{
  "qk_norm": true,
  "init_std_qkv": 0.0245,
  "init_std_down": 0.005,
  "final_lr_fraction": 0.0
}
Below are experts of layer 6 (counted from 0) of a mixture-of-experts language model. Rows are named router (the router's row for the expert), down (a neuron's output weights, with its number) and show model dimensions 96-143. Each number is 128 + 24 x the weight over its row's rms, rounded and kept within 0 to 255.
After each expert's rows: "raises" lists some tokens whose logits its average output raises strongly, later layers aside. This comes from a sample of Wikipedia text that the model never trained on.

# expert 30
router [117 169 101 134 142 125  94 184 106 126 112 172 133 165 155 148 118 132 126 103 102  76 106 121 152 160 147 117  81 137 129  95 116 127  95 142 154 110 118 124 149 109 162 130  92 135 104 166]
down0 [103 117  89 108 109 134 141 129 141 148 179 102 133 151 134  91 136 131 118 190 140 135 104 100 124 156 129 101 145 126 131  91 113 139 172 102 148 123 111 142 126 120 100 133 138 137 129 133]
down1 [128  95 158  83 150 130 172 180 113 147 117 121 106 172 133 143 139 136 135 146 132 131 152 141  86 173 166 180 115 134 106 103  93 108 124 111 112 170 110 142 109 118 170 109 112 154 121 131]
down2 [147 148 118 111  97 120 153 108 144 100 114 135 150 100 159 161 121 100 112 152 151 104 179  97 125 127 133 117 126 120 117 170  71 128 148 119 126  93 137 128 140 109 103 172 131  93 116 123]
down3 [128 156  93 141 113 140 127 175 123 122 116 137 155 130 119 160 101 123 130 133 144 125  80 163 114 174 121 136 147 135 156 136 130 106 133  84 118 153 153 120 106 116 136 116 145 114 133 101]
down4 [154 135 146 141 130  95  98  84 144 142 127 131 128 108 132  84 142 102 147 117 139 106 126 131 128  96 122 139 192  90 140 143 115 131 103 102 118 146 137 144  99 145  87 172 114 135 154  94]
down5 [124  85 116 155 109 112 131 146 108 154 120 144  86 139 149  96 151  85  88 137 122 135 138 128 165 143  74  88 155 147 141 166 143 204 121 138 139 145 124 112 101  90 154 135 153 121 108 107]
down6 [117  97 154 101 146  55  77 161 108 138 173 136 101  89 124 110 147 118 125 183 141 143 148 117 159 147 145 147 147 139 143 149 123 128 101 113 132 157 132 135 138  92 149 167  73 119 107 124]
down7 [154  89 103 142 123 141 165 145 153 162 129  98 113 135 105 107  93 145 111 119 100 132 138 101 134 128 132 124 129  62 116 108 124 117 159 147 135  99 134 170 112 122 108  79 113 141 114 111]
down8 [124 119 107 158  94 139 115 140 112 102 136 178 161 106 146 112 109 100 131 115 128 110 124 104 103 104 128 126  86 108 109 121 106  84 127 130 146 136 139 114 127 104  88 142 119 105 163 108]
down9 [ 97 111 130 130 177 115 132 125 115 168 125 140 118  90  75 113 140 110 101 136 129 129 114 135 130 142 103 121 153 148 109 152 105 166  68 120 148 107 111 106 122 109 143  86 142 159 150 111]
down10 [156 142 122 133 134 125 152 117 131 117 149 172 124  62 136 120 147 101 134 143 141 123 126 160 100 158 120 124 119 100 157 128 127 125 137 124 107 170  92 121 153 192 139 118 113 154 113 156]
down11 [133 125 139 127 120 139  94 130 105 191 118 173  77 142 147 135 125 116 132 129  86 112 118 121 163 151 129  95 157 139 114 127 143 140 105 139 109 124 100 101 168 124  94 151 104 140 129 155]
down12 [104 118 105 151 138 131 140 144 129 128 101  88 120 107 126 141 120 172 157 137 106 156 145 100 151 150 166 113 157 117 121 124 128 141 113 105  81 135 115  94 130 116  84 104 111 121 149 143]
down13 [167 124 154 128 120 136 118 108 115 131 133 127 122 135 105 145 128 132  87 127 129 127 192 108 103 116 142 148 129 114 122 126  94 143 135 136 150 164 142 135 153 138 132 105  85 146  99 133]
raises: " As", " but", " However"

# expert 13
router [141 134 158 127 134 125 130 120 131 148 117 121  96 149 156 145 144 106 148 117 113  79 161 140  95  98 140  96 101 114 135 124  97 116 162  89  92 142 152  89 142 118 151 125 162 160 125 107]
down0 [118 117 141 120 125 153 151  92 105 129 129 106  99  96 136 163 141 154 122  96 132 124 122 118 121 110 125 112  67 102 126 120 132 140 170 130  83 142 116 121 136 144 175 130 115 156 141 165]
down1 [111  99 134 127  80  73 124 146 121 133 159 110 118 148 127 137 131 159 120 191  95 164  93  74 141  95 138 143 117 107 148 128  87 160  67 144 139 126 128 148 113 140 139 112 112  94 129  77]
down2 [ 85 107  86 112 145 156  82 163  88 145 127 156 100 181  93 147 187 105 179 135 126 120 146 126 155  93 143 151 175 151 158 112 124 103 107 139 114 126 141 176 113 142 139 126 126 136 133 120]
down3 [125 130  83 146 132 138 129 128 117 121 137 147 131 145 161 107 116 125 111 134 134 102 112  66  73 129 144 131  91 138 147  93  98  87 176 124  89 146 101 146 148 158 118 142 168 177 145  98]
down4 [131 140 132 153  83 100 108 129 152 149 118 126  79 134 102 143 168 113 162 141 130 106 124 102 115 130 150 161  88 125 113 144 141 121 122  95 145 112  95  99 126 162 118 130 126 129 124 129]
down5 [115 130  85 156 128 143 126 123 159 134 143 145 114 132 142  98  75  83  93 104 127 148 142 100 126 111 123 138  88 127 127 103 122  99 151 133 128  94 137 134 121 142 118  85 117 159 128 157]
down6 [153 139 115 136 152  98 165 112 121 137 121 136  88 124 147 151 161  98 143 108 133 125 133 143 140 119 137 117 139 177  87  97 139 139 126 142 143  89 153 102  92  99 122 170  58 139 103 137]
down7 [123 108 137 103 149 127 184 110 158 167 124 137  96  79 111 123 121 101 149 141 131  90 120 140 119 109 149 174 155  45  91 122 132 122 167 116 147 116 128 111 124 146 194 137 167 110 131 160]
down8 [ 91 119 146 120 129 136 112 148 124 123 166  93 124 199 141 149 118 133 143  85 165 107 127 162 116  98 130 128 134 109 129 158 159 141 129 128 108 148 124 103 134  87 115 136 137 146 123  96]
down9 [142 108 120 107 150 116 112  95 133 111 113 166 116 143 155 130 137  93 118 125 169  96  99 177 154 126  75 138  56 162 160 117 123 103 118 110  96  97  92 123 155 133 131 106 133 164 142 100]
down10 [144 134  85 139 100 129 142  99 131 128 154 114 134 137 113 179 149  47 177 127 146 157 133 142 128 135 146 120 128  90 129  90 134 125 126 139 119 133  98 103 185 126 110 121 140 136 172 145]
down11 [136 140 140  92 179 140 146 128 130 157 126 149 126 131 147 137 135 145  91  93 111 148 162  89 151 152 112 133 105 137 118 157 186 124 155 103  77 185 151 121 124 137 135 137 156 100  78 176]
down12 [ 77 108 166 152 140 100 169 125 132  69 173  98 108  96 146 144  95 101 140  90 174 114 135 141  86 137 156 106 162 143 140 143 127 134  97 120 113 131 130 106 127 140 125 100  99 145 125  75]
down13 [165  76 135 108 106 150 115 126 116 148 134 150 129 132 130 141  98 115 109 124 116  94 128 116 139 120 164 115 107  77 151 149 154 184 131 107 105 130 121 135 132 135 186 135 128 143 102 140]
raises: ",", ".", " as"

# expert 23
router [163 140 103 141 135 142 121 141 140  97 108 110 178 118 100 102 117 128 126 141 117 163 166 171 141 151 120 118 138 119 139 100 163 146 115 122 125 131 134 125 121  93 131 119 115 132 153 148]
down0 [115 139 117 124 169 139 186 133 107 130 135 150 141 103 143 150 154 116 161  80 158 142 143 118 113 143 131 127 119 150  97  86 161 109 116  94 125 170 152 116 136 141 119 141 176  96 126  88]
down1 [113 127 110 122 113 116 122 141 171 101 109 143 119 130 127 111 128 104 129 112  98  74 120 155 156 131 120 125 115  92 103 163 140 127 134 110 188 108 114 118 156 154 101 120 137 139  97 109]
down2 [139 115 110 151 147 175 114 158 127 140 136  94 120 155 141 115 128 103 115  95  99 120 136 135 151 135 124 130 104 127 127 126 126 156 163 110 130 107  68 170 136 127 139 167  83 143 144 147]
down3 [112 124 126 141 136 136 120 122 136 127 123 147  98 109 138 124  80 125 104 110 132 132 119 122 128 107 135 120 113 119 120 117 168 122 116 128 128 124 147 145 159  98 153 136  52 149 184 146]
down4 [138 136 133  85 154 143 133 124 122 163 125 132 109 145 175 116 149 144 132 121 133 149  91 136 146 108 158 127 130 143 158  95 152 134 147 129 109  72 158 115 127  85 113 124 130 117 130 126]
down5 [124  96 134 158 106 160 104 138 171 110 116 117 141 174  95 152 124 113 164 157 125 174 166 142 118 131 105 138 137 126 103 127 138 135 126 136 104 135 150 171 159 124 155 121 169  96 131 103]
down6 [ 97  97 140 119 139 130 148 104 148 136 129 114 131 145 126 125 123 111 116 135 133 167 121 152  91 183 159 152 157  97 120 145 104 143 132 167 146  98 115 144 141 134 137 122 129 138 107 103]
down7 [137  67 142 105 110  98 135 152 162 100  95 127 148 111 148 129 152 153 140 137 118 159 110 141 104 172 129  95 115 125 114 115  92 157  75 124 129 114 142 174 122 113 104 141 134 148  92 107]
down8 [120 166 127 145 119 111 140 127 145 126 165 157 117  45 131 157 100 118 117 134 128 133 159  97 133 140 126 104 170 142 164 139 148 124 110 142 105  98 125 153 128 152  94 139 142 107 106 138]
down9 [ 98 102 117 122 144 144 139  99 163 122 146 139 163 136 119 174 151  83 116 104 113 111 127 142 120 147 170 127 133 109 151 137 164  91 135 137 144 130 132 152 138  59 173 121 108 115 111 135]
down10 [ 93 100 140 133 140  86 160 123 111 151  96 153 154 106 111 127 165 127 125 137 148 132 131 131 145 129  96 129 129 103 135 138 109  92 128 118 138  95  81  89 129 151 162 144  98 105  98 141]
down11 [113 130  81 164 149 150 108 131 122 158 130 133 118 134 118 110 115 139 103 140  97 128 114 113 120 107 117  73 141 152 101 132 159 123 132 164 134 164 136  74 132 139 155  83 111 126 159 127]
down12 [125 112 171 100 142 131 113 141  75 127  93 149 125 132 142 148 139 150 125 130 118  99 116 153 143 115 122 162 125 142 137  96 153  97 136 117 148 128 146 112 112 141 152 142 166  80 112 128]
down13 [123 146 136 119 160 120 136 148  89 130 144 131 155 160 100 132 102 104 104 140 138 131 166  88 187 138 132 143 163 120 115 107 146 124 106 166  83 112 155 141  57 136 100 178 108 177 119 110]
raises: "ally", "it", "and"

# expert 12
router [123 134 142 148 124 125 137 112 117 128 122 126 117 109 110 147 138  96 157 126 107 144 172 123 142 119 134 119 141 131  98 150 148 154 129 103 158 116 111 168 108 129 150 123 177 133 113 144]
down0 [147 132 100 108 134 102 149 143 102 173 163 165  98 115  89 121 126 148 136 161 122 165 139 102 134 107 112 130 114  93 121 163  71 129 115 142  99 120 116 171 115 138 115 105 162 126 133 132]
down1 [118 170 181 109 123 127 113  96 144 115 113 130 176 105 144 108 128 186 136 131 106 154 159  91 161  93 130  88 182 111 151 151 164 148 128 151 159  95 104 155 161 129 127 155 135 104 148 132]
down2 [116 100 152  95 173 121 174 154  57 136  72  95 133 119  96 140 113 102 141 156 135 127 118 130 143 125 102 143 158 134  96 113 148 126 165 171 119 157 122 132 115 142 103 131 126 123 148 109]
down3 [117 149 127 141  83 164 153 107 118 127 131 138 153 117 149 157 135 121 113 124 104 119 135 116 162  94 149 128 131 172 129 130 133 110 104 162 146  97 138 148 162 153 103 136 140 120 158 145]
down4 [153 104 132 154 134 117 104 144  97 122 126 128 112 166 166 146 125 110 130 119 176 173  78 152  87 105 128 143 124 113 131 144  98 146 121 177 118 113  93 113 166  78 140 162 139 131 138 147]
down5 [159 132 147 143 101 136 121 129 137 120 116 129  94 127 169 114 107 160 143  96 138 115 121 147  96  73 112 163 135 111 171 130 140 137 135 149 111 123 131 121 109 117  79 129 140 137 110 114]
down6 [119 102 138 154 156 114 163 144 132 167  86 105 154 164 152 135 153 155 111 120 120 126 140 164  88 146 131  98 115 108 146 104 106 122 166 164  98 127 129 137 123 118 103  90 180 109 115 118]
down7 [109  89 196 130 136 117 141 145 123  96 107 132 130 143 138 104 164 120 113  80 137 125 144 181 110  97 140 160 124 127  91 126 162 129 134 109 145 136  95 121 124 103  81 134 135 151 136 136]
down8 [138 103  96 114 119 108 132 113  99 104 140 159 117 149 126 134 151 133 113 109 152 108 139 119 138 139 101 113 100 119 154 110 127 106 153 121 161 123  83 149 157 129 120 127  56  80 144 176]
down9 [101 126 147  82 111 157 122 122 112 147 131 160 158 126 130 127 124 146 117 104 111 117 144 125 159 141 109  72 157 148 117 124 141  93 152  87 131 156 128 188 115  79 126 136  96 102 128 169]
down10 [115 116 144  89 149 110 108 150 103 159 128 136 129 118 122 129 151 172 116 125 138 156 120 130 153 106 109 147 148 165 157  82 137 117 134 151 129  97 149 105 140  97 122 147 138 134 124 128]
down11 [132 139 109 172 102 147 141 118 129 151 109 144 128 163 156 183 124 102 179 154 121 124 117 108 121 127 123 149 123 121  91 157 119 144 135 138 134 130 144 131 113 135  96 136 156 105 155 150]
down12 [ 98 150  83 163 103 133 186 107 108 141 126 193  72 133 167 127 115 124 106 134 132 113 147 147 110 123 159 124 144 132 133 141 128 110 148 127 113 158 109 119 100 124 145  95 169  95 145 117]
down13 [138 185 165 127 155 112 112 118 166  98 106 128 112 153 155 139 134 114  98 116 116 150 112 149 125 139 167 112 130 147 116 169 128 125  76  85 149  99 111 142 171 144 125 129 111 155 116 139]
raises: "it", "ig", "end"

# expert 0
router [120 127 141 143 158 140 123 157 162 114 187  97 124 146 146 119 120 117 124  92 169 148 107 139 155 129 108 140 102 130  79 113 128 101 123 114 131 135 106 143 116 127 128  87 126 119 149 118]
down0 [113 107 126 115 127 141 122  86 146 152  71 152 122 144 110 158 115  99 116 148 113 119 146 151 127  84 121 154 144 110 142 137 117 126 146 129 102 148 162 166 118  99 134 119 146 127 120 140]
down1 [ 92 104 135 125  99 155 145 155 119 131 115 128  92 118 168 162 130 144 127 149 113  99 135 137 123 134 125 107 108 118 125 124 121 116 158 143 100  96  93 139 121  70 127 125 147 113 138 136]
down2 [109 131 114 128 122  93 120 158 111 149  71 117 101 109 138 125 133 154 121 117 118 139 158 118 134 172 108 114 109 144 124 137 144 128 151 115 122 114 149 142  97 163 115 134 123  76 113 110]
down3 [147 113 102 117 159 131 145 146 140 102 162 130 143 121 131 123 130  86 149 154 132 136  88 173 173  88 146 136  98 145 137  89 117 139 126 149 133 152 157 150 120 137 216 118 137 150 141 142]
down4 [116 129 143 181 121 103 141 134  65 101 132 159 141 101 101 108 111 121 114 131  77 128 134 142 137  92  97 123 141 126 125 146 165 127 115 116 129 126  97 142 121 114 157 160 111 104 101 136]
down5 [125 124 124  98 157 142  86 137 156 130 108 146 147 117 145 159 158 144  95  91 108 152 105 154 144 113 148 141 120 155 174 121 133 126 121 119 151 152  80 102  92 120 119 149 108 163 131 170]
down6 [130 152 146 171 100 136 144 126 113  89 157 100 158 119  99 123 128 131  76  93 126 113 139 104 102 119 144 128 119 156 127 111 130 120 121 103 109  72 141  81  90 133 118 152 110  96 143 145]
down7 [109 133 116 134 117 164 150 155 100 111 149 100 139 116  83 127 148 101 132 128 152 116 147 140 126 149 137 125 148  90  74 134 173 149 118 158 130  89 118 167  84 161 145 155  92 107 129 118]
down8 [173  74  84 123 176 175 124 107 120 173  94 135 128 111 147 109 125 123 184 134 109 150 122 181  65 126 126 162 144 115 162 147  97 160 148 118  98 107 131 141 114 133 165 111 106 149 143 147]
down9 [109 175 135 113 120 113 165 100 155 150 138 134 158 136 128 136 125 130 132 121 124 118 140  82 114 138 135  99 130 123 168 140 157 159 163 156 121 108 119 111  86  96 105 137 157 119 124 104]
down10 [ 93  88 120  93 110  84 159 132 130 126 123 120  97 129 119 130 142 126 121 106 150 157  92 138 128 132 153 153 135 125 144 132 118 132 108 145 136 147 144 114 121 124 135 131 123 112  99  78]
down11 [166 126 121 127 148 109 161 112 116  89 131 126  93 167 125 105 152 139 132  89 119 156 139 134 167 155 125 112 102 135 125 115 133 124 104 118 137 174 148 103 140 137 145  90 163 121 120 108]
down12 [ 86 111 174 130 119 147 111 138 159 114  90 168 134 141 140 135 101 129 125 135 145  94  86 133  94 117 175 122 101 128 110 108 134 130 108  96 114 112 135 142 122 132 136  94 114 122 114 133]
down13 [111  83 177 142 146  78 146 143 131 138 103 157  97 123 128  73 160 134 124 118 135 107 122 125 100 137 128 116 117 165 116 109  98 145 117 117 121 106  91 157 118 123 110 119 133 138 138 123]
raises: "ographer", "akers", "aker", " Award", "uro"

# expert 20
router [137 121 130 154 139 160 103 125 137 152 135 112 115 134 132 112 128 130 135 118 140 186 136 129 128 125 156  91 111 126 133 220 113  96 157 160 108 114  94  80 109 116 143 107 129 158 151 167]
down0 [121 129 110 123  95 100 114 127 115 120 107 151 157 145 120 118 118 133 153 126  89 120 140 111 135 124 114 156 153  93 137 174 114 152 134 130 157 137 132 152 107 111 141 132 117 124 148 135]
down1 [126 136 110 120 110 111 163 101 153 149 118 161 116 110  93 148 101 101 131 122 130 146 158  87 142 156 153 134 119  99 132 137 162 120 126 101 166  97  80 146 129 122  67 100 133 136  92 126]
down2 [ 95 142 139 149 103 136 108 137 106 161 111 121 110  70 108 157 154 107 101 125 150 147 128 129 102 147 150 110 128 148 130 138 137 131 147 101 114 151 144 130 108 128  98 106  87 117 113 191]
down3 [152 136 154 124 138 122 131 133 108 125 133 151 118 153 178 156 146 152 120  68 125 106 151 137 130 154 171 109 137 104 121  58 170 104 119  98 108 159 136 146 144 113 134 166  98 122 127 117]
down4 [ 85 146 153 150 131  72 112 117 117 144 133 112 156 158 115 109 125  56 106 136 136 131 134 111 141 135 125 129  85 171 134 130 147 117 188 149  95 152 144 108  98 137 106 126 110 139 125 127]
down5 [136 105 101 122 125 129 117 148  99 124 145 132 164 117 161  86 127 165 102 130 147 110 139 107 124  96  89 147 128 117 109 149 161 117 129 130 125 186 116 164  90 111 156 144  82 149 136 118]
down6 [140 107 132  94  89  97 118 131 146  97 143 155 138 108  64 131 138 103  89 142 170 110 124  75 152 110 109 138 160 149 162 115  82 101 127 144 146  88 120 124 109 150 136 155 119 131 128 109]
down7 [149 165 138  61 104 142 122 113 150 126 167 130 103 137 120 141 152 132 103 149 117 119 149 163  93 136 132 158 155 168 109 137 131 144 125 112  89 153 123 108 125 181  65 185  75 121 131 137]
down8 [124 147 136 121 119 111  72 114 156 125 117 149 136 116 157 111 117 140 110 133 125 132 123 121 128 155  95  77 100 129 109 116 145 122  93 159 128 112 153 143  91 142 121 121 112 194 137 134]
down9 [122 123 155 131 111 166 105 135 152 141 128 123  95 158 130 122 154 167 143  73 113 165 139 175 109 120 122 111 122 150 115 127 143 154 147 137 154 166 127 143 128 125 157 137 130  99 120 162]
down10 [152 157 129 151 102  78 154 155 158 117 118 148 126 164 162 155 141 138 140 110 161 140 135 164 130 124 112 148 132  97 155  87 124  93 127 138  84 107  76 129  90 101  85 138 111  91 119 161]
down11 [119 139 115 115 112  91 105 171 136 143 148 154 106 157 150 128 130 122 100 144 203 149 119 164 102 123 154 103 114 119 116 186 111 114 117 159  88 131 114 147  83 128  93 133 130  87 127 134]
down12 [162 123 141 152 121 117  98 134 117 113 135 147  98 160 141 142 103 135  90 119 115 131 153 154 101 110 110 127 124 123  95  72 120 134 150 127  97 136 123 129 124 141 144 108 121 142 125 117]
down13 [144 119 134  70  85 155 119 136 104 122 160 173 133 135 149 154 144 139 126 105 197 119 105 136 115  71 130  85 118 134 105 140 149  54  97 125 149 110 130 139 129  97 134 110 112 134 110 134]
raises: "is", "an", "am", " C", "ig", "um"

# expert 3
router [131 114 131 138 129 124 154 156 145 150 124 120 147  85 110 102 131 142  86  59 178  94 133 174 112 104 105 156 160 138 135 162 143 152 139 107 140 113 137 109 168 133 142 135 150 156 111 169]
down0 [132  97 109 113  94 115 140 137 137 154 101 117 111 144 145 151 109 166 115 103 114 153  97 122 138 104  97 141 119 154 112 116 153  99 121 161 151 125 122 106 138 120  82  78 109 119 126 124]
down1 [115 152 157 151  90 140 124 159 157 156 134 142 108 101 110  71 136 133 132 110 100 113 137 148 123  87 129 157 120 136 114 154 100 103 129 112 109 167 126 113 121 157 128 127 164 115 173 101]
down2 [151 161 112 128 108 161 143 115 138 150 115 133 141  99 116  79 140 155 124 109 127  73 155 117 150 113 130 156 122 127 114 115 150 104 144 129 138 136 117 104 162 154 176 104 146 111 105 116]
down3 [161 101 131 105 140 114 125 138 178 105 131 126 176 145 109  99 165 111 143 166 115 148 130 146 160 114 131 125 140 133 159 127 144 111 146  79 110 120 135 135 133  99 109 121 132 125  92 125]
down4 [129 126 138 150 150 124 151 175 132 147 113 115 115  97 134 109 153 138 124 117 121 102 118 159 144  98  93 130  95 158 132  91 102  99 164 152  95 117 109 120 165 116 155 145 134 131 144 171]
down5 [151 126 172 113 125  86 139 145 113  91 101 115 139 118 158 129 118 129 161  98 118 120 118  92 124  99 161 138 146 121 153  93 127 168 125 127  68 153 111 185 130 107 107 107 123  87 116 129]
down6 [131 100 142 129 131 164 145 129 111 151 106 140  97 159 136 119 133 119 145 138  94  99 148 140  84 135 141 122 120 170 155  88 144 142 154 126 140 106  85 192 122 125  93 107 166 130 152 136]
down7 [130 156 129 112 124 105 136 126 133  84 127 129 112  89 141 165 152 133 140 153 146 143 119 137  88  78 171 136 135 105 143 125 118 101  93 112 146 133 133 136 137 116 114 141  95 111 149 150]
down8 [132 114 158 119 110 128 113 139 141 143 173 131 143 103 153 130  95 138 108 118 118  87 123 160 146 107 116  95 111 117 150 115 105 166 100 112 170 134 135 146 163 156 111 155 169  84 157 122]
down9 [ 92 104 138 144 131 138 106 121 152 131 125 117 153 131  96 133  96 151 143  58 103 152 127 146 158  82 124 121  96 113 131 118 113 154 150 124 134 132 168 163  97 131 152 118  97 173 139 127]
down10 [119 149 122 127 102  81 111 123 129 186 104 128 105 101 117 151 137 127 134 113 107 139 149 119 134 120 136 108  91 121 166 101 109 138 146 149  93 119 160 132  84  91 127 119 133 135 111 126]
down11 [154  95 180  88 122 144 160 151 155 129  75 149 128 155 125 122 160 152 131 119 126 138 124  94 115 105 128 146 134 103 151 138 121 164 104 144  96 114  99 161 112 153 117  99 137 168 116  99]
down12 [ 76 126 123 124 147 150 108 105  83 152 149 126 124 126 171 127 145 152 139  93 106 113 129 131 151 140 116 133 129 153 119 124 131 115 125 161 140 133 175 138 101 124 163 148  97 153 136 123]
down13 [106 137 123 121 105 155 133  94 128 130 119 104 114 171 121 133 164 136  89 109 204 131 126 155 152 160 137  80 132 106 149 149 125 137  88 132 150 143 141 160 135 127 163 109 106 131  77 116]
raises: ",", ";", " |"

# expert 22
router [183 183 158 119 131 121 177 113 125 141 140 107 170 104 124 135 136 123 146  84 106 110  97 119 108 123 122 150  89 106 145  79 133 113 179  65 125 116 104 159 106 132 108  90 157  93 118 110]
down0 [119 110 123 146 101  95  92 106  99 105 135 141 130 155 124 129 112 102 144 160 137 141  99 186 119 138 122 134 129 166 118 161 111 150  98 175 172 131 157 130 143 139 105 147 131  91 159 118]
down1 [120 147 175 158 132 140 153 144 119 130 136  88 124 119 152  96 143 144 166 142 194 147 178 139 153 136 132 140 181 129 146 154 137  95 113 144 121 133 138 154  76 117 149 107 117 101 153 112]
down2 [ 95 128 150  99 141 159 109 114 143 112 114 128 132 102 127 146 143 134 103 146  90 196 159 113 134 111 136 131 134 147 141  85 111 115 150 115 104  80 111 135 117  93  94 149 130 108 134 129]
down3 [158 121 105 171 121 100 104 138 126 115 119 112 138 111  88 136 119 155 162 137 129 130  92 144 133 136 103 150 154 112 135 125 127 146 128 119 174 153  91 100 108 175 101 117 161 115 153 122]
down4 [132 151 163 131 154 115 134 133 115 108 108 145 149 149 108 141 141 135 127 105  73  86 111 124 118 109 136 103 144 136 120 160 181 154 132 115 147 165 124 102 151 121 147 120 119 100 120 156]
down5 [134 135 164 137 140 121 162 123 147 151 133 120 148 130 134  96 106 130 155 143 123 168 140 144 110 137  51 123 135  77 108 156 133 138  90 138 128 138 146  90 113 173 128 120 111 135 129 145]
down6 [148 146  91  73 108 154 125  70 116 133 133 123 112 120 146 151 187 138 135 154 182  99 114  94 132 193 123 127 164 156 142 154 100 142 100 116 150 157 107 164 110 127 142 123 126 131 147 136]
down7 [142  97 121 131  97 113 101  95 136 115 117 138 140 134 141 138 145 144 132 186 144 108 159 152 131 118 145 109 143 105 145 151 122 116 108 112  95  97 126 132 122  99  63 141 114 139 145 148]
down8 [113 165 131 123 157 115 140 154 180 105 132 156 130 141 168 116 140  97 109 167 170  65 115 155 126 163 127 110 107 159 133 110 148 166 105 122 108 112 151 119 107 145  93 107 131 117 149  99]
down9 [141 122 155 109  93 131 100 185 106 137 140  82  92 127 166  91  74 137 158 128 118 122 122 133 154 162 138 152 112 142  81 134  93 150 141 161 143 138 121  83 134 138 114 136 148 146 137 121]
down10 [157 113 137 149  94 129 151 130 164  91 121 110 155 102  78 114 146 141 157 118 152 125 132 154  76 149 145 139 126 126 147 151 109 162 141 113 129 137  82 107  66  97 165 104  91 116 107 120]
down11 [116 102 137 142 133  96  74 134  81 101 153 152 109 126 131 154 150 149 136 142 116 118 108 121 139 159 148 113 143 145 142 157 149 142 131 100  90 118 152 176 147 145 122 134 117 134  91 123]
down12 [138 111 123 144 149 104 116 129 130 145 120 130  87 141 149 108 126 106 170 111 103 132 150 134 115 153 112 140 131 103 124 129 149 123 158  90 123 143 146 100 101 126  94  98 137 105 121 122]
down13 [126 102 103 108 104 144 170 150 159 158 116 147 149 120 130 155 108 134 136 131 118 103 150 151 115 117 120 137 121 151 118 142 131 125 117 152 101 147  86 106 131 130 127 163 133 134 118 140]
raises: "p", "P", "g", "ship"

# expert 29
router [119 135  60 141 104  84 144 134 113 104 108 188 101  98 136  80 122 124 146 113 102 126  94 156 119 147 133 142 140 130 153 150 105 112 151 146 125 131 144 116 134 159 108  93 111 132 153  92]
down0 [168 152 125 141 130  91 139 137 122 134  96 129  67  85 144 128 172 123 162 138 188 162 162 122 144 133 121 151 138 126 137 143 136 127 108 122 107 158 142 111 113 122 115 164  93  95 110 139]
down1 [141 129 106 134 148  94 130 117 140 130  94 142 101 123 138  99 132 109 105 126 150 126  74 128 124 105 131 149 108  84 166 150 121 185 141  73 164 117  95 130 119 112 159 123 124 101 139 130]
down2 [116 103 115 155 143 120 156 124 113  84 156 149 140 112 137 141 123  79  93 136  86 116 129  63 122 137 148 148 182 143 131 140 112 156  94  86 130 144  79 118 109 156  93  78 128 124 105  98]
down3 [137 131 123 133 124 138 125 105 150  96 103 134 103 148 129 133 112 134 108 121 148 139  86 111 140 100  77 182 132 160 151 151  91 129 131 119  61 139 134 155 176 118 132 143 144 138 118 177]
down4 [143 109 131 137 132 146 134 102 100 125 144 120 125 112  88 162  72 118 116 151 108 131 168 128 114 178 120 137 196 143 106 103 123 119 136 104 135 135  92 155 130  54 100 143  97 145 117 121]
down5 [144 145 112 109 136 118 120 164 138 155 139 117  76 116  97 119  94 138 158 125 124 119 113 145 143 135 148 143  86 139 152 146 139 137 134 152 116  82 123 124 111 111 156 130 103 105 138 110]
down6 [124 124 147 153 105  95 154 149 165 190 146 147 125 142 145 125 132 140 112 171 169 165 130  71 148 152 132 117 142 117  83 153 108 152 142  89 100 105 144 108 131 145 124 122 144 133 132 108]
down7 [113 109 118 144 125 163 123 139 137 142 166 113 141 141 109 129 150 138 133 136 106 127 147 119 135 115  90 110 140 108 128  99  74 148 167  97 132 127 149 149 124 128 168 118 115 185 138 128]
down8 [111 121 127 133  96 125 131 122 170 101 145  96 122 115  90 138 119 120 119 147 169 157 129 165 144 149 105 109 120 151 127 110 165 176  88 127 164 173 118 107 102  96 161 142 158 109  98 104]
down9 [139 154 130 152 121 111  62 141 113 141 124 134 133 134 100 170 132 154 133 112 143  99 130 164 137 155 134 101 109 158 111 109 126  93 165  83 112 139 140 105 138 112 111  80 144 117 124 155]
down10 [129 136 123 129 136 132 148 117 109 158 148  98 146 125 141 159 144 164 115  88  95 124 115 195 148  67 103 131 100 127 138 148 104 102 117 159 127 130 144  80 118 135 118 155 147 134  89 110]
down11 [107 106 114 129 148 171 123 148 148 145 147 153  73 172 112 155 113 105 147 127 108 108 104  93 101 143 135 105 107 133 106 150 141 118 127 139 148 132 126 116 177 154 146 147 148 138 115  86]
down12 [122 139 131 171 148 165 131 110 102 124 127 146 161  93 116  86 138 114 142 108 107 108  91 119 136 161 141 100 190 110 140 126 120 126 143 120  86 120 178 185 117  98 125  99 122 123 117 155]
down13 [153 137  96  94 103 127 132 127 139 167 129  86 113 118 152 132 140 184 121  88 145  83 129 144 106 133 133 128 129 158 115 134 133 146 111 125 123  99 117 106 128 164 138  99 147 155  74  66]
raises: " works", "als", "una", "fter", "ures", "ms"